config.toml
moe_layers = [1, 2, 3, 4, 5, 6, 7, 8, 9, 10, 11, 12, 13, 14]
n_kv_head = 2
vocab_size = 17615
dataset = "wikipedia_en"
Below are experts of layer 6 (counted from 0) of a mixture-of-experts language model. Rows are named router (the router's row for the expert), down (a neuron's output weights, with its number) and show model dimensions 0-255. Each number is 128 + 32 x the weight over its row's rms, rounded and kept within 0 to 255. Numbers have three digits each.
Before each expert's rows: a language model's description of what the expert responds to; "raises" lists some tokens whose logits its average output raises strongly, later layers aside. This comes from a sample of Wikipedia text that the model never trained on.

# expert 8
What it handles: Separators before numbers
raises: "1", "2", "Pro"
router:107148131091079130175166175082130104129124095123155081150078136136174132149072106174140122109091142147141122160156061146127123104114200105072151174127134091088134111091141096121115123115097133150098137170060092073101163142117090106090114191162069128157102133104116099188164111134108139097154105194160158127131130131107156143153128124132085130075181105126121127167086085142102156106180158190156184143079159160069111072119101090145145158131164143085155107091103135138094068155140111156126142162109078175089113115143135121131160152212125097147099124079184137114110130076157157148137111201127107165151106141129103116103168106169112146139059141150106180197102109075111102111127150099149161152160083156061171118164168132145093128116053101139124074165136135159171118054083107
down0:137137159135146132103120111186113034074153174135150135096097188115167099110141187143105112118084165158125125144084128142141081108141160202141137157097156126153139083116122110149095129153151149127153131152127145163108187103080126144105146093145135104062119179092112114159107115136116140129111153146119176147192132139148130173145074059136097086091140119164076117147071085108193122156154158116089114175181140172098112136068137137184126135115069160139155189059104100113139094132143105185130124135152121147161179190163081129090157059107123083151134148166117059090094139084123096122171187069118128081157147164122101084158137170148160127074110188125168127083120137152126142102173040113088115151135110167122134183062096088125101138109131208119151123148107128138126133107109135
down1:090082208144150143166154135088148148147085150120146121121123080201059152083109113117198105090186114208141068132170149153165108142174116167167124146138171129082117071077109085135077136196159134117104152112154176106103083133178133131082102172127187126090094105105074110134126157107141151088102101152141142166109161099162168084161115111109132139142123141129108126127104099115128154099124024190080129110155138095128131132131070193094154132130126102130114213096115135119139114157078125072110098079103159113133081117061115107171132102120150106124119045120114136121129154166143142155157169123115101141095146172141152132150086098059154141115124090143083110067139121151173140089092110115126050144166094176150112131144138176126168130126131154129118103144135112089067124074156107
down2:131128169109099142134176119091142120121163143107105126118175151164170083122126222149158150103157151103153143098071116138067145059171151169146132178044137134167169121090157104140054115138159112077121148091144135104153163124096176097133148164133162145153136119106145076076112130121108094082078116112134077133120153065132197093136162183093142119148158136107198187181098136146152103140089186110096113137139128165135126147143098071120147127148114156169154104093127180145104141130140071103162127141142153166119102133118076130128076120110177194131113080115107115123142120149136166119193036091159179177183102110135103061143154115126148122121139173138120120099136121081128107132128130153110090134095148091165105159079130161183073044107115112134130102088157139034122131075129119
down3:092111213095128159064117162120109084142141128134185105102111107121169109151121113081105080193147119146136096171153110123127187168035019146079132155181105116101183095174160137177194128127168179148136157146058119108112121122123135156096146139089132150138157088150142180119079103135124133159116157137042175187138160122122151122097127124173159109138206158078089092120176119115094096154140152098129099157119111173096145080091211139103133114161067146126102119110123108127143161066128128100144150130129100132132111082121147147090103134097123148129130166132077150174161138137149126112074155184122147116116151160113160144153124064165165100112156101154167126193078111128098135164159167145135100146145138078123108093181119168120097090138083142089131091145072181126136144124103170
down4:154141137108166181114132147128162123125143103086158120092057080164106105133148179155052105183108108092157086146135153077134129149153128113165129093088089116038116184122122169146123165110114118188094132147069131116114144120023153133148124128105121145108143112113146150134117110106121170113189147147142173146113143168108126117093082094144087114091120152113104126149099105065109158119168087103132135132177142130185157127079198077143151141091180111059179098148089105087128115077104139106120076146131138056069087092087116128097103159151076149141140116072142138110140143117143126132084173137161039167078182159140133104134145096116162102105066092061154122136179070094138102091152057088166101104108157134138163098132117103141151133136147072099130146142160175134115090108175156
down5:179177103167157089077118053130152091167133128126115082149157152151117150120180114110038105137148038089158142139141136113122180143082190125188135076159124113106139162119103131109133136120147186159105133147071156132148169154143091130077129158148071191140068122176111135165120164142110154141190169081092183163118176104121127125149099131141124144115159130124094097152121109115132119146102141084081128125175093179089164120151145104147165190106134136040185115096147138111132093133104198092153121161138131133124213060083104115135170177170112162117148141094123158122184134118145166189108156125074155146139137118135120058122175181087143114160126134144104148105146074106104097147124098110132072105088154118166137075133143136110046084093113129126197126151145127115157118126166135
down6:115081131097165111111079149194128128130127110180156173160124158112149108144177174122099129110108154173135115097106110123113117112109184113087095134134140194145080100120079166121143187106113103067143139156105150155169105190145076088133157086130162118149089174064084116113168128134106134129120197143142068101173172127092123117130051128138113136102061115111075126131124137102129099163176172145121146131126145129095074069115072127082128090148129179137139119099119114122082142168186092166119151135151125135124167110120159085121084124134136174132165148120221136147138118087092120157234153138097186131167078125088155058103126096121174126145138187122082167075122162148105141164144131094074174121164098140164078148068141098112091142087123167089147122128099166112199138137151084
down7:122044123144153172141169079099153144113111110171168156142174133179124108196134143164118098128156156120123133127146077079108078166081070081059138118114165177144091078125173161091116094059098105143135137125139156125071102102170119151138119093145158116127185101133138145112087077112140197072102155115147125115125102122195134123099145161139109112114102132097167088067123106111153179145097101120141033118080181106174132129133103165103081145171166187128162142156106137111109217126083106122115074077153087131147144164173177164156137111111096130136130127171136167127116107145156152127144072098138105115105144100113119170174141117113106099125120069124160123165143154130054103145128142073065117104130112067067072153113089139142171198107108142151140096092097144097181122140092108
down8:155156127128145069121119122212161123109148101081088141081075067085204148090162132117156182123095087145151117192158137167104130160107157171144151121090108143154132069147172111144151128111158144134098095123134181146124153148150152130144127155159141103146200076046098144122148155100130195111125089189121141112175168140065098097141144132150133116140164142166152127110171140100157090126145109118095144119167116151116120167115113133186137142139129151172135110116181092161145053153124132148120124154110182128145146142047156098125139089119179129113154219124129143104145185076147053119206098131173161140170114123101112104132148156104139129132130113127115052135116155161136121233171057127149149104075123182090130146085156157128132158084111161149149087129135110142125138176072089
down9:151067132190124078097183137061139126148084110184117167192118089133149178113167139130118138156110127140147150147105106105141126084138135207091112120111092161160090177081100147149100133132143119118112078126087118109150126062146160206135065151139123142106121159136149084106113138135108080121149133123083156213167138152110106135139077098082090139099119120078133135179071098093137077114121069134164128113130102132167098088101183138145109096164194176120134118111095122104095127087145105120190115185142125140125144128086083184142146139160087148188202076116178111132095105134163127158131111080154125091121175173088127148127167171107169091107160138164099178134145129103186130126114171131126086089101133096171096164172100162112145037102139158156144135073153117199113125166166127
down10:092134172127159108117078124142117070127146109108091160141146119112075074154170128087119106190190128104147149072162064101113156111137086098129068175113043129130140086109183153090180132083153112139079089132093118132144119108132127133162113136174139081160173108114102152116117114140137126084100113131139114150104107131174119180068127113093189107126138130106152122112219153198079143093092109070135150100128119119116084093134106105082111143122128118103188104140202167143096128145149122096123115155117118125184150130135100149052118158199098189128113146156127100119169108140107099109163137108160199101087105182220079159170134110105072126140102097134133147146149131150174107135129103183111191132102141117127108144122139114099169090165141156124113140114085125061102217116050115
down11:137114082146086147098176165095106179162138070113128103135150179132108146119135162157097128104088106136103175143146066119138169175089164129104113102127093164113147111099133103106086127052099131111141103146143099121132139176100165171102110160160103155048099089159120140100118135153100110136137077099140175167113090120158084104154139158048169111130139105089092181125108145136079139145085088127182104146102143183111110087148197141134139113147186082113097136167104143100105077108150181098154099160169069187172164119124107076142071117103134113127117070110184145176133048165133103143148074097138115138143137180120137147124169109146153134163129101117093173155128078129179122145135148095111090095033082078106092081121096130130145124109118144245117139109083097169140136132174124
down12:055130131116143188127106184215169095139111099057135104084122099157079151102119124179137070131206150090124136101146155132138162105146166098145158110147188172118124106104161130075139113136094136176128120186156025098135064144108108123134122103124106113089120132076145041155100085146127155082077097088120113174145129129104188126133116207141149111110102156125189101155160097169125114134174088167137186147123113135132111131154101102142134101118138153073171138160163134112143192135114173125084153121095139143120114113119152133166142188103154100107109110130155153059130130167169110174157130119078136140181101116170165112187146149139154153123124093078135108133146105123102130094135129132076118101122118085114098141155168141104105112131059096159056143112096050153107179134113053
down13:166108105180089089124128149084137146110117098113116134126155052140133168087109110113123078146094179040132118208154119088144155110148142074174169098128126130106089170155117143134085091139123118132096103137121077157076107084106109164167159162118136096143133159151093105092135135152128082153075184119139134138134144103148136141175164097150140135148114139104149099210117071130090100111086143109164074149127117098134138120108067149185142153150171097100054147141203179134119141145153134122160107121101079118158158048123156177165170146139150086071097112145118168119096140162122109153026145182094134119145087071101123177154185085132144164079127151119148096111105119169060084100088123111127066101122173127088157108122113123195148127103125081111143060079105142153164125155119116
down14:115178143093124113083178100208107175059117181130138100150128120164182181087146130119110126140094157070213147107094200105077160122151169084133173155147139148116093223125112153110111160076138173108130067125142135163160099122103110107127158150108152143176111149122152168093131188174094117139131156140155140103131179088087130166167149137106125151151099128060199103116084154143160166140109136097162131163085127115127151154126190049176152146149118105122137083158123097149135176135185132099204154148120172166147110097165102133164164098115109109164081168116173120080070134148110159170135142105131141101110177094102181097120129109135123141173056105142159139128160130092152174147092098155140178142122112103132108151114123123112123154120135159158115134090118180191159208162128135
down15:139122134082165151064159099118139070158127068138099146111112138164077086129127102198107119102054124118113120154095092113141133150092116117148133199104116148061129118165155145091084105083124128173089116114117120112056135110159132119145176101121027133116173115146168164122186072122189161101122110060070111111117087080158116147150150112127132124166178182162124177074152128137128130139188113148158146143108185106069152132151168165084141183110118150142138044130090121135117088152097142127166115119061078133084148115086150125116108107134099118140157154095179114120115082141175153114106140161125107106124134077171097103120134119107161190127086074135102123150143116102119075115154111165109107095141131131101135191094233087183101112137093180121113118138188134139071149117164140
down16:143120194148051150089195130123138112100104123129118156129125063175145157093151116147130107144087117126128198162143120146041067169140157169127090111142120139146109166107192130152103183108181145101118082184190110115106104120134155181090084205119122129085143076108106139168057152147135106154134113138082237185063125108111065125130185126125113144088155144135160158121109139143119137067051113154125098175144183156122082173120121094153113137101156112146121143136109151082138096085110118145153122096132071151138175094140098148182176121165115092102077181108184109164131166143177143177130143100184102126055101180091147130130160134147146160173105124153186092146110127122120089148116072114114152123090135107106097105140121153116094144118127115145119155139097134170143174141143135

# expert 5
What it handles: Names after connectors
raises: "VP", "arry", "ala", "ou"
router:139086143130139144129158149136141147115163127147128152153092146172122084154113161105105119123118158099094135168129162160163129117089192127109106126080076108070141161152126168103148143168130039134117157148133168110097123155119080132113123205139095115194117100105144167165184122124151115100122077123155095134073116067118135135144176123114172119134134123169111124142076075125136107155110078075109135095110108100092097146165119066132169098163113163213133074113119069093111111054103090125179110048083140114117101172091143129105156124184079181155124121091157130126098067144098174150116124172086120152143132106096134114116162188083140090158076158131082123148150170139106103108099090072087107176175039195097120136102167112163104072109159124132137064151101164196099130120126132
down0:175110122147164072175169143112131130144065088147098137156137132169102125132138101102112105132128099130183137099144177097084150076154125170120120068159109128137108201099124171128109086102133076149081092176138124136183098146171174104164150161127115176085106101181111138158194164129134099142119205091158164178049136119147111124153189104127094109148177136088097099179143122104101142194138140109180113104168127137119134139181139150175130146074159165122111084147118111123094118125119211140188098085160140153163124087082128104056161090063148081145100092122201116142092087158165220114136119145112117117085164154125083139131168171139094124118149143114114133115133142156147087134109161117116124073118159117094136140111150057142127100136180118067096135078140142171115126112202138
down1:113134139151088169178120077167142124125166159092199113128190164127114130125130209126073195150087151098141153173124131087096112140114156126137128094143104120137177084099127103117140085124114114058119111093032107123173154137136115125140103097102053165120179119193159126117150099102104190189113071105125134108161143134126092164146108121106118126142159122113093107085135111132116078162138152156150143082114160108100109139155114115104062086070144137139150124155097137162137156170147180131103129137132110089090148113211136151105086147128179074165092100094081188106130096136155107086111078070104108108134129155176164138110118105086112138201167104143094111104116112134137081159085192164127144183163074105116174229106167135155093112166176146172094136114152139136127144171090100
down2:104119155112127122189140118147147070061141123064204136139082144163118073134087144170118141152121140125098161150129096141120067103136184115145157121131152088092117134102145079146137135064160090129113141167152161123140152182156129133112085184105192096159098118123189119090042163122120167145207156105142135138157122130113105213157131155113139145107140111156142065148173128115127124128128091155153140097094122139137169169098120164196107165150132122140157117122153116156182133157128167141165123144062142078145155085176120155152181113205064124143193128099122093115088127089105081118178180087110083139119102120148075159126141221123144148156084157090135134129115148137078154158054119138100121105158133118134171110099176105098116165084115137081186166101135160127091168129140193
down3:109105148158165104141125159227146081092073167108160134129095145111065139150115148100039135127108055138108106085068049087136155143162071151135090126131031094128193205110102042071067151131164146068153144105187090162207098160145114147142161157128190176136134124157116108129115152097134171204111136095126132157153104158156124150129157167121087154107153171111062096106072137113131126155161125171127092145116129140159110150173113172175142109092162105090089142129090152146156122126127075192193156184105138106135111099111112119132125141123161131137134109180108156147157142099107187102074058129167103146107170140107102113142111110135148155126143190147112142113123118101167130138120135131129123140115149136132128171126120183105136158176149151148140120114147140087152145132133162
down4:078152090107098169146158109093152132115135192126111148126156116125104092114192096071125137085118143121096123096132125110167107123076104157212098135141084112112127164141156149149150093125153141117133120114238143166119166117103156123148145119128151100146140086121073139132135120102148167167117159122195111119181125080095101153131111100120131162097105121128129128104153148132075113091113142161125090138102202105097166143194137062114126144088125128176115173114151141111190162098116050075165102139137139130113180150175081142117138169093156182140102187192133135081139153137170099168063132107148143120118164102112140161189127142104106142166133180111160101087086148145129117110220092076148126156109089152097082138154141074134176145173172182077149070158079187105174152163156183
down5:121163143163110152136142110164087112136109139169131109133122142193153152114082115176148092137161126128165138151172113166114106085149140179183114177163092119155196128140160102158117113140170090131113152064124147078143108107132067169131131131113120115113128107144089144094082125087119160156194173150173116139067118132094181126049138161079117113157149158088124129089095153147154117105109056124134117147103114128125049157114148132109156075144136131187098070099126118115100159173085126126203146183131117092198184131145144159148117134146131116144139096177074113142130129150190104111113160099127134184056081101161139129103115168152162144104154157165185088123142222100169146099173090114097107193219135129098103120173085148109162164096085119145096141180137117094175097105075129
down6:067148102161180139135089134175144126181126115142139110138119184146166114123129176126093103169138112136140151117111157159159127096107130103199136147155113137161148104097122122057084145217077178208139087073143174148172102172176129132126132118103125078114109191115082100086143172124149139102134184177113132161125139157181122169105098162141140102119128122093106108139194130071071141133146130140086140128079131114093146131139151135176076137145145057135140147122099124128113148088124134125099166138113199137242145210089136124133171125147144133139093135160152115132140158112150128195045117194119176112113198126127133127146142099131109170123142092125127154119203123134127155113127146161138143127201182152133157155189061106094119116128039098134161140169158118135110131088137144
down7:113138134093143085131104156141110147129123099142140110126152170084081146096135123150109109106079117131138107161165154133143129144133125119160186135130151097112157169105156131081126145156159129145117121068234096112185152142109115134138122077161174126086160112120163168085158178155143102078125180128169157124135117124174112155094101163162124117139135161116211131112151113147144160072147094105040174094085159151161096100163109113095153100146106078128139105092136166041092170154131147110091133084146186129149120149159096135138121060091108168156183161170100129104114158237163146185101157130087123081153117121110077148168037120096169131134142142179180168132126160129129107086110075143104138101130167178178091123122097125155161224152103139075128115121094157132120160083158149
down8:102104169163074134152108125082160085091133125150117174164165101081121115119122076122101143088126118136113130134115119146144126135110162095178167199107122086147179118090160159150161128134174127109101136150117153199157122181120151155151135139142123070098130189111164137201105105139114145121108124121157091147152144087144205111055158146143164104131123179122126152106129126158152135138155084135109141087142111123095081121120142150111165150091118108070175064087108147087151072056135112064156112169109125137124175155152055140137125178111156129109138141125131096064147117101139105100086147165207213056129150143123144164154121144110062160155095151087063119102208107125132126192158093104176215135131148179149102145171131157196138128141086147129122114131145079143180121178147103
down9:141161058094091092126079109199138145089168107129125110058078172132113162127089113101139139111155148154128117108117158152128142045207122112129128144152095086200127064102131175120108085090109136093069128177137147110103109083161107126135084089080122180115098160158164140146135185114130167140106119116153125086110081108118108147153146100104123159108148085131094186121158121116147159126111131141110113111145107164120072112194130120173136132185111097121145120078075141111174094152121167093129117095113113103180167099189162163155129095108148106155145120162170132119076119201118201156192151094105147161056161126176130117168102085086136107143096095111125151170158118104188124127127121112080158128139139184081077128102088111097091103172128097209157190171102128135188115121170132
down10:147112077108145128117130106133103131159099182154153077183089143084160094110176168103172149117163147177129141159168153132160097103176139109149148094144120084138072077122159054118164123155128145128115144093159135136161107142138087080174115107138113121158122098146167105141104128147117127141123082117122120036145100163132174135157122048147107150153137101127123142134175083107147082097133137140101107126157123119096117176146078074140139145106042138180124140107161130118143126160115215176090199094160156116096106148135126224155119085136199154107166125085154135076165124144120090104244109076127164151092123115138097128128170119112152134132085090110168139168137128193141055131165132145151140111144182104218097118135108159104128149171148118154092145155161098081063147106130107
down11:152165178144104121129120119078123173135172139134139098091140090182132147146157106117101071151134139099100131146165170111162162107129122133150075082116110072125072110207117149109090130149105160173108084126150160129090138156168135123111142108079142117129137102119143147156158188155142133131110115117159137148124072102117151124119083150154130132099140081127095117164183116126091084149088108207129151113057193132066150185139122108147095132123106149121104109121173133115099131165130108110139171098162178097184113199106161111103134126155101197095096120089172108107119115118140179138124143167156187122121194124131134145142199153169078167148166100189040145087109129154136163166193146159146123130135162088095132116121117115152117137107107024085104078099179125129151186226057116
down12:134075102150199145109145127127159134152138122089059059130121150117082142138131121128092155165133157172136118080139185168153182129119174115118102115106104105084152080138118147099169027119114209096121096160121104128120117099130160165108044128158130130094157188115148094147143091138137173215055153141134136124122084075167071152148121117091109126201103140093104110115138144107104147184113080096117086177149122142119122088069151151161090139119107107143205194112095118085135065072147173125147125138110146166087129128117129109179124135076128133103112110110091128177106138145114165129121108133167112125119179156099169075108149126133142141084119131147160098139121147106089118088151120075065102149120201123142138093137075150125117073081115102152089203099171164113195138123160127
down13:092188092111126161101103140144142058150080116167119085109078125121119156139165154106136144079113184069151174102164127136130106157172158080156119141135140155121135088137100157184104134079079121125074109138106094152070124139198184153138173127096131133123105127150148156148144074110121120151138114138103153179094137066178102126170104149099098058105138120104169053123159144154147148163123146057114077118125172123109122092144109136118098162175100087126208094195124105169128154124146101145157106144166156182088115108183153122135149156089150187182182184116170080095148148140021047110076119143082119122133105117149109150128146098145076109123178083140111153142120121161125100126116116155148182135088100150185131145164153145120125116097118179120149107081139180102179172160111120
down14:112160103092135134103031055158066181145123121129141115192184100116117129123100132164132126097114145200136161164207165104139141168090156153158139120168182121178148085105131077193078164162125116154150057095128168166144166083121116121140053172093068118192115126119159080142154156129099050167084119124165131092117169148113149142211164120138147115141128114128120137086145088139124120110129100101107137143114109122126103082161091121127165117147114153128157070148152171125112137180143188140100168153133155140142151090100133126112203106221091119139097114190164170150116152119104129098126184151114048158079151117129146144093147099197123102129137146128115169122104180138116150113105162152128151111146164135133118144111107110143038138118095139098132178116078155140156112106105143
down15:118169138091162115147145145144156132110144111147142137128139063127124106189120124163153155171095122109102070187124090105096123124120085176076084118084127102072115076106137146139158096083102139120091160102141123139080072103105152087130170180168128148113080102139143146139152183124136182112064089176113107107083131161161114076133171137157124160143143130189078145115143173112127108146146104165094166097126157107121118157123093133141167087147159176142129167086049050141130154129127079095126118121090113118133081136145139159148143093197153094091150171136120090093156112132163145151086080173111236141162137123147149108174168182129099180125165133201114136108096165135180094147161147134039097143130085180181162140160147180145135137189133155144116140153155098112111174102135049
down16:113118178128162087110132112124116123109159101111153109109097091067146144131189133093128142153099058114128164156143155190142139116079113155101172062129096121103129144167125139100128145129121125085103151146165104128204131131145200182122106094165150138121131137070117072116128138175180104051099097162079113126138144161132146132116116151172126121218069142149062112126123108169119133087110194080121157109113113128089082139118100073121111066175168097138106129129117169162146092063109129088092138159165178104096145159134163123094123138128111123122117197162123126123072091126125124172095094156190095117152183180087158128177084108104129169110192135106154129173103112136057095143180108179138119161132174151147160117163099097165168110057112125081145150126085139163197128184098155

# expert 13
What it handles: Spaces and function words
raises: "2", "3", "5", "4", "8", "10"
router:177120120078115019141129166115115138147098154139165088094091133126118131119070148091131125167160086153097098148113132153120148108179168129199079103119135115119169143096079121120105123093150153165140129122081130153062101120112079121126115091114066142066134131164144090104136143129090099186141097106125147151185124149075151190139120153173074104146143095154115123138071093177150115095199155179108127185139125112196149079146094091113131132110123195078158064147140126100073121137164145146113163144136088096097097146182109112083103154160108126119134159067125170084148175171146148127102095144116086147102137129164198101156122116129104145170166131066154114127146135104183094118112081197134080115208141186148192125153194087116116085171146132121154089140155138149118159143119151
down0:167102115164163141163185172170106158113143202082151127091140122104097069138140165169148150164147151184114105089095148117120187105128101133105135103139129155170130085140131083065089058129125106146172125111127110192155146140136136033103134124154134165127134135082101060140124107121146157138154113125163111111104178128109163118056122176124094070131174105127073151085116127097018170118141060164101179139175174088108131136131144100145148139141095167103097130129136174104124074138174150151088171141178129109125171129141147156077091158031134091185145109073129108104118141147133163126089128176170137141144081103144063139118140101125157125097135151172120132114100084131207152112129190107161154146145160130162183124127105105141118147059108118121114116080151127130120124050126129
down1:124156084054183134112109110167153105122142119111095177165144134095170124131150180127097107174190123102151114116174128126107102076110111099141132111165153084097131156148149188065107159186201127166128114121112116177110117153148124183141123137107130077154080151097116174124129128093111115066072140087165115103163165130154166153114065162132172101174135110074141129069092064096099193093126082158138171115125196150140098136155079100169077126161119128133216086110101172173075175141119160134164164146163154122120130129122171121179048098129105152151193122108185111108109076100118126097121105143106123108163153099130145166128116161116093080086167090090106168137121146179122166168084128152135180151092131073151115115090058130143147132065142113154133142138111076104116119100104129
down2:082138123143092102126149107139153077077148188171185120170112145111078104173149058054163163113158123136140135058175141104156091123153069113068151146186101146047128170160163103087199147158124168126197143132115126098184146144139145105147119111138154138073163134060118130134146117126117116137096127144130168135139033101099197108134069152126177158095116067116061144166129111127153132098080133193140092108100115146101123091124145145116123115129137115130086135166138093117173104082112140141162100137128180128183141134039082140154099080169095118079166116124160153154107148135195113152083141127156162158107125086137110099132165143134089142098134174111116125155073150158155156141101195130094139122200084109100101116093103146134144130133136090150156152097081166139108177140158093
down3:174122142114152139214128170172152101195113154145133113107122110164115088111122139135175181098141126130105138062150127103143163111189110071166140105130167147078172109115140125167108155180068140132095128086137144075116083184138090088114176113137095149144168137116116157154175124192124184116121135150096077130109068176134114161088155106123072124151161189166104178117124123091072066100210046119137171098121093086143097118117158124145142114089148173163102156160084153124161160170114111079138128147180148114150117176161100200102159137117150154146136090102121122112091108134208149095137136066141130158184149104136115125107104178116132134110104120127126099182119106152136129079108199163148103147109111132155161146106103162179198088089088108130146188181151086106123086129138116
down4:099177131113150134157145166153169170061139099141080060106082126154144104112148125153117143125131136130132096171126141114094125100106094117133174159163144156115070157105190112122085140136106177153133054203124157132110068201121146091148187069139115138132112141096158079165158162050105142142151090141116185169133153114107129099123062145112119078105108130099252117133150153211112132144136123154175173111134132135149161095103168107114103130122118145125131088179119161144115142126127155132149117117133236151092116133067094195079132129169119090107110121157077148123153135137151158131185125190122056119123120083155148104124147120166104103095109125138180134124180178114136140133142160081142076135104189139100143069096179108120153161142084154117113136095177135124102077114172144
down5:169103138071106112113119054057150104144115116129117106119084140082159160143155134132140170155144106125094125157116131146150169188077110123117121176091138168134107156159123118060156141114090218151119061146118125123155089096131147196159137030139145116066147213116082126147149186120116112105062204166099069081133127157088120132076119124167123128110088102100080118149113159166169104111078147113120061090122126182132125144085096141113092144173155127095119159154158157143123141109152123167154146122129143113128145167087158162127160150132120172133112085065135122136121128122122118167035139112130139112121144119090118130174193105182107171163126106132105172097136213123179098128100040145129113151134095173145114109121078146080169161122142152130160163181188142142142134134143140
down6:109147160086134105183084103155125124150167143125120176111190082106068132172107111150112146143126122126060105145155151156140118148155131099105101168106100156144143093100106122204157133110116109116171109173215164080062112096103174084132119157115116102145131148105134142145176105116176136101108155084160118070078102091112172095072133128132112191127129158077107152122158113103116068146137059100151158144184127076193121069160160085093168183097088184128140127096128149131194118058113100147112102136085127185058101181127127110175169141124119152104110119136050125129139147127171165106073119115139140124170120114148143117076127140074070116118193132068109120110141152181133096088116112129164115207093147162089144125134108210118149161147156135125073119128115131143147093154142107
down7:080144131163114212086137120121141173165093127130144117177145178140080093131133101077187092078183117155126107103076147150125101084121103144123092130141109149117125114118172126150137136116152140140098195128150050104153127097165140073102089124123108165097097144099119163128193097102130143144100079125114020090137095092134119094095167131137141111063091113145126126109161066149144119173091149163159150112149073092128126092094135121125146088128079164102144183114132101157159187145081163111150093091121133121158113118064137112124123085123134149101166130097092091102194143167154160128237086134100136131096085147166148062141157146100095195125125115191097145109121152174136113135085114183068166136176116091114119102135167142084094126160162158112103147123082142052087170112164139
down8:138131128103154161102098088103107147159115115135113171100115131106176096123119141180072094125068145118101134121125182112100136050126144042157080144126135102116082114107154106073122096086128084115115143177113150156108133122158158090171164109100133199139115169131155164099114134135147155038110075115126129208163108165124121109094172097107166064161128156140127072149076108149117108150152115135146134157143175100148144190164103151176168128063131168075081163149145119146094081127072135103131157107093188169166135102165101099142191121176170171148123124108133192099060120114097102091127134124071133139152104140144139170117106153116159106146139142153154096064122195126065108133136168088184175159054135137154118182113174116165192132159153132114147113144135097180089091147150118
down9:114132122146135146140148153139133191138113113162133121192082146167155177125099132127084133099100104112078095151115147095111154198102103066116128097130148142088067138145176103075131135155091105165087105078146145197130150126137112137142138148108079104117152142084160144182138152149131114132117129096072175167175094066139150083125133121109130151083123128089156184069070124123122107146206114148082098157164142128159133106128136175180108117117130139118114117131179173118173098138130088127075090150150060114103174144181124148132192082081093147083131136072081137145071156114132168102055068133105092143093140115198121134111177070108115088108096082145048145139152141085171145133167108118072121130139116133149132143146171174086060090113123081163153072083170132107130085177163133
down10:131127102123125096116059147082162129175085126108090110152180147064112128121101097127130146059106130174119100151096116100139143124124124144155178164100153109145186178175114123125138148119141128134125128131178134101069179140174111145166141148156125114062119143099082056149173073121106057126147129141172091137163138086140125088118116062173157186150161145117116138125155172114154105081142133090117141136130104129116181095157094178095168108220083154122157124117101110170121122146130093163114156133103096008178121081095148113144077122072132154150117184129153110202131153126097076135203153108143153152112150149133129148122099098133139162173139049127169143151110072140140051133158088194131088130110106142110153113117102101108185163152115102123198180144117130143155165179138127
down11:181163140149153112117130175135096083068130093120159100091144108110157114129080139134093099127133136137129119220158121152086118108167175139182170122164152072138113146107163150123082111165149159120128142138143154093101184133143068111124127141087145150118154140190124174110092177137150116149132145087174114158130177113097118149140142156121097062165117160120107141115103119085132155071201065083149124081118189120174137194127072117092073160171096082135158162127124173127135138121173162169100210127171102120157107179102167094103096181136164087143107123174157089145143099068102143141145122160147104142106120089111114126095155140135161126105151132153132091145103124114136116063108154141144078100119167160126192087139091076176158172050105139156124100153214115183106044143082128
down12:142140100128128145187147187091087109105079137171168066065126161135125150115143128161134082117091191159121151160074165102117055098230152123123089130150105120093143112125159160194016089155122128181112139147186145099155129110118185118098146151152123146132133133135118148110162136109103133084128105104164135171089178168111110101157096150099139141127174095110067134097141092056100159151104141154167105125127170080099143161090141132175103136150140124185120177118085144117130185110067142115141145109156106076170128160125142144108108122124120098150133104058139031143116146135148143162134140172121109118164098149087124077133171150133114149163214096167137096107129108123130106075106234157086150109177109167165194089131145142151129117102124139176127149105124099135115107115132100
down13:171189111123170078139119080098188118075094113110134100111158150140145107084112088129145096201115089116172144123138124110075153151106137192138027132122110161081185143126143077110113138133119180148178142090125104150148088148127153123120184165127152139134143075119133115183120135142160188138153134170076174118085037157162100094112086143074103187152111191117141179142141080161106165158165137131137109120094074199091116131116099104188096121125140126147166141113111132115129116098097143144150133168157067192140109106156100161154153075144103132195095072140148158174084169148121115144074117126075146109129173137141160134145171159145071100136121173105181178108102115114160110083170132152101131173113100095127138128097144109155151125099082178100166123150153133153114156148080202
down14:127150134087067149126163143164143124158079165181143126052141128154077156129115105087114117108153080082156116097148159136123143180153127131170104151105114083078179069016130114138132128132139121156130096081077210119117156117125084119120126119127117114107195145136092138130148076125172150136126135115139101114185109166137152151165123127101097104134118171123126174107079089110140108081156111159184143122143219161174091120126161122125098104176079118130078079142113136102116179148135154131100133114088162139173104133120173212090152138155113132039139144091102138094145118094079128139162113073090116137123109142094139156112141098143156140144119107118106187145125151179089174153122164124110050122199201120124201157113109087098148174119103058090113126138078103105073130120126071
down15:144126147193110126113144126174164130155126130105114122124143101160103129146080110121156137118108141126145136111157098133101156087097127139113178162110137161074131095172131108096131161176164138121077081119158087105123155118158154113019074133106112132091139133090178154147041057141152130096093076164149081136152167092152159121133050134154125125098151170181116191105185057125088081155109121155165134139109141117111126120120106110033137127137117096108205100087172163108197121115180151052114118168167110139121158101133108127118135098072131154152168111162105157071201154111138130114146110083168110141068191108149130118164143160145145136182107132131116091134113082103139098123147085113090132147148065120146112117090077130109064113130115174077138183133154047144095168132139158
down16:112125100125113161176124113138096160094132119093168094103142131103160129127166093131182118155172143138178138118109174115111114061080146204122178121110150132130158166128150090059160165104122179125169159108123110116141095169070160133179103164088177107150185159141097145129121151134143170126131184099132099160122078160154171156126117151120114121223139154182143127146119118146133179143075130180148149150123125156117126109067138120087125122073187109147122036123126104030168098142095147148163106070133139150153150094116102154136078102090143139171137088112182118083091137140121095165168162110178117068182137125098140096149161208160087172114101143187157104094122163141128125137109113157137224120145116106111082132185166068157105126094145136151104077117112184157092137115129152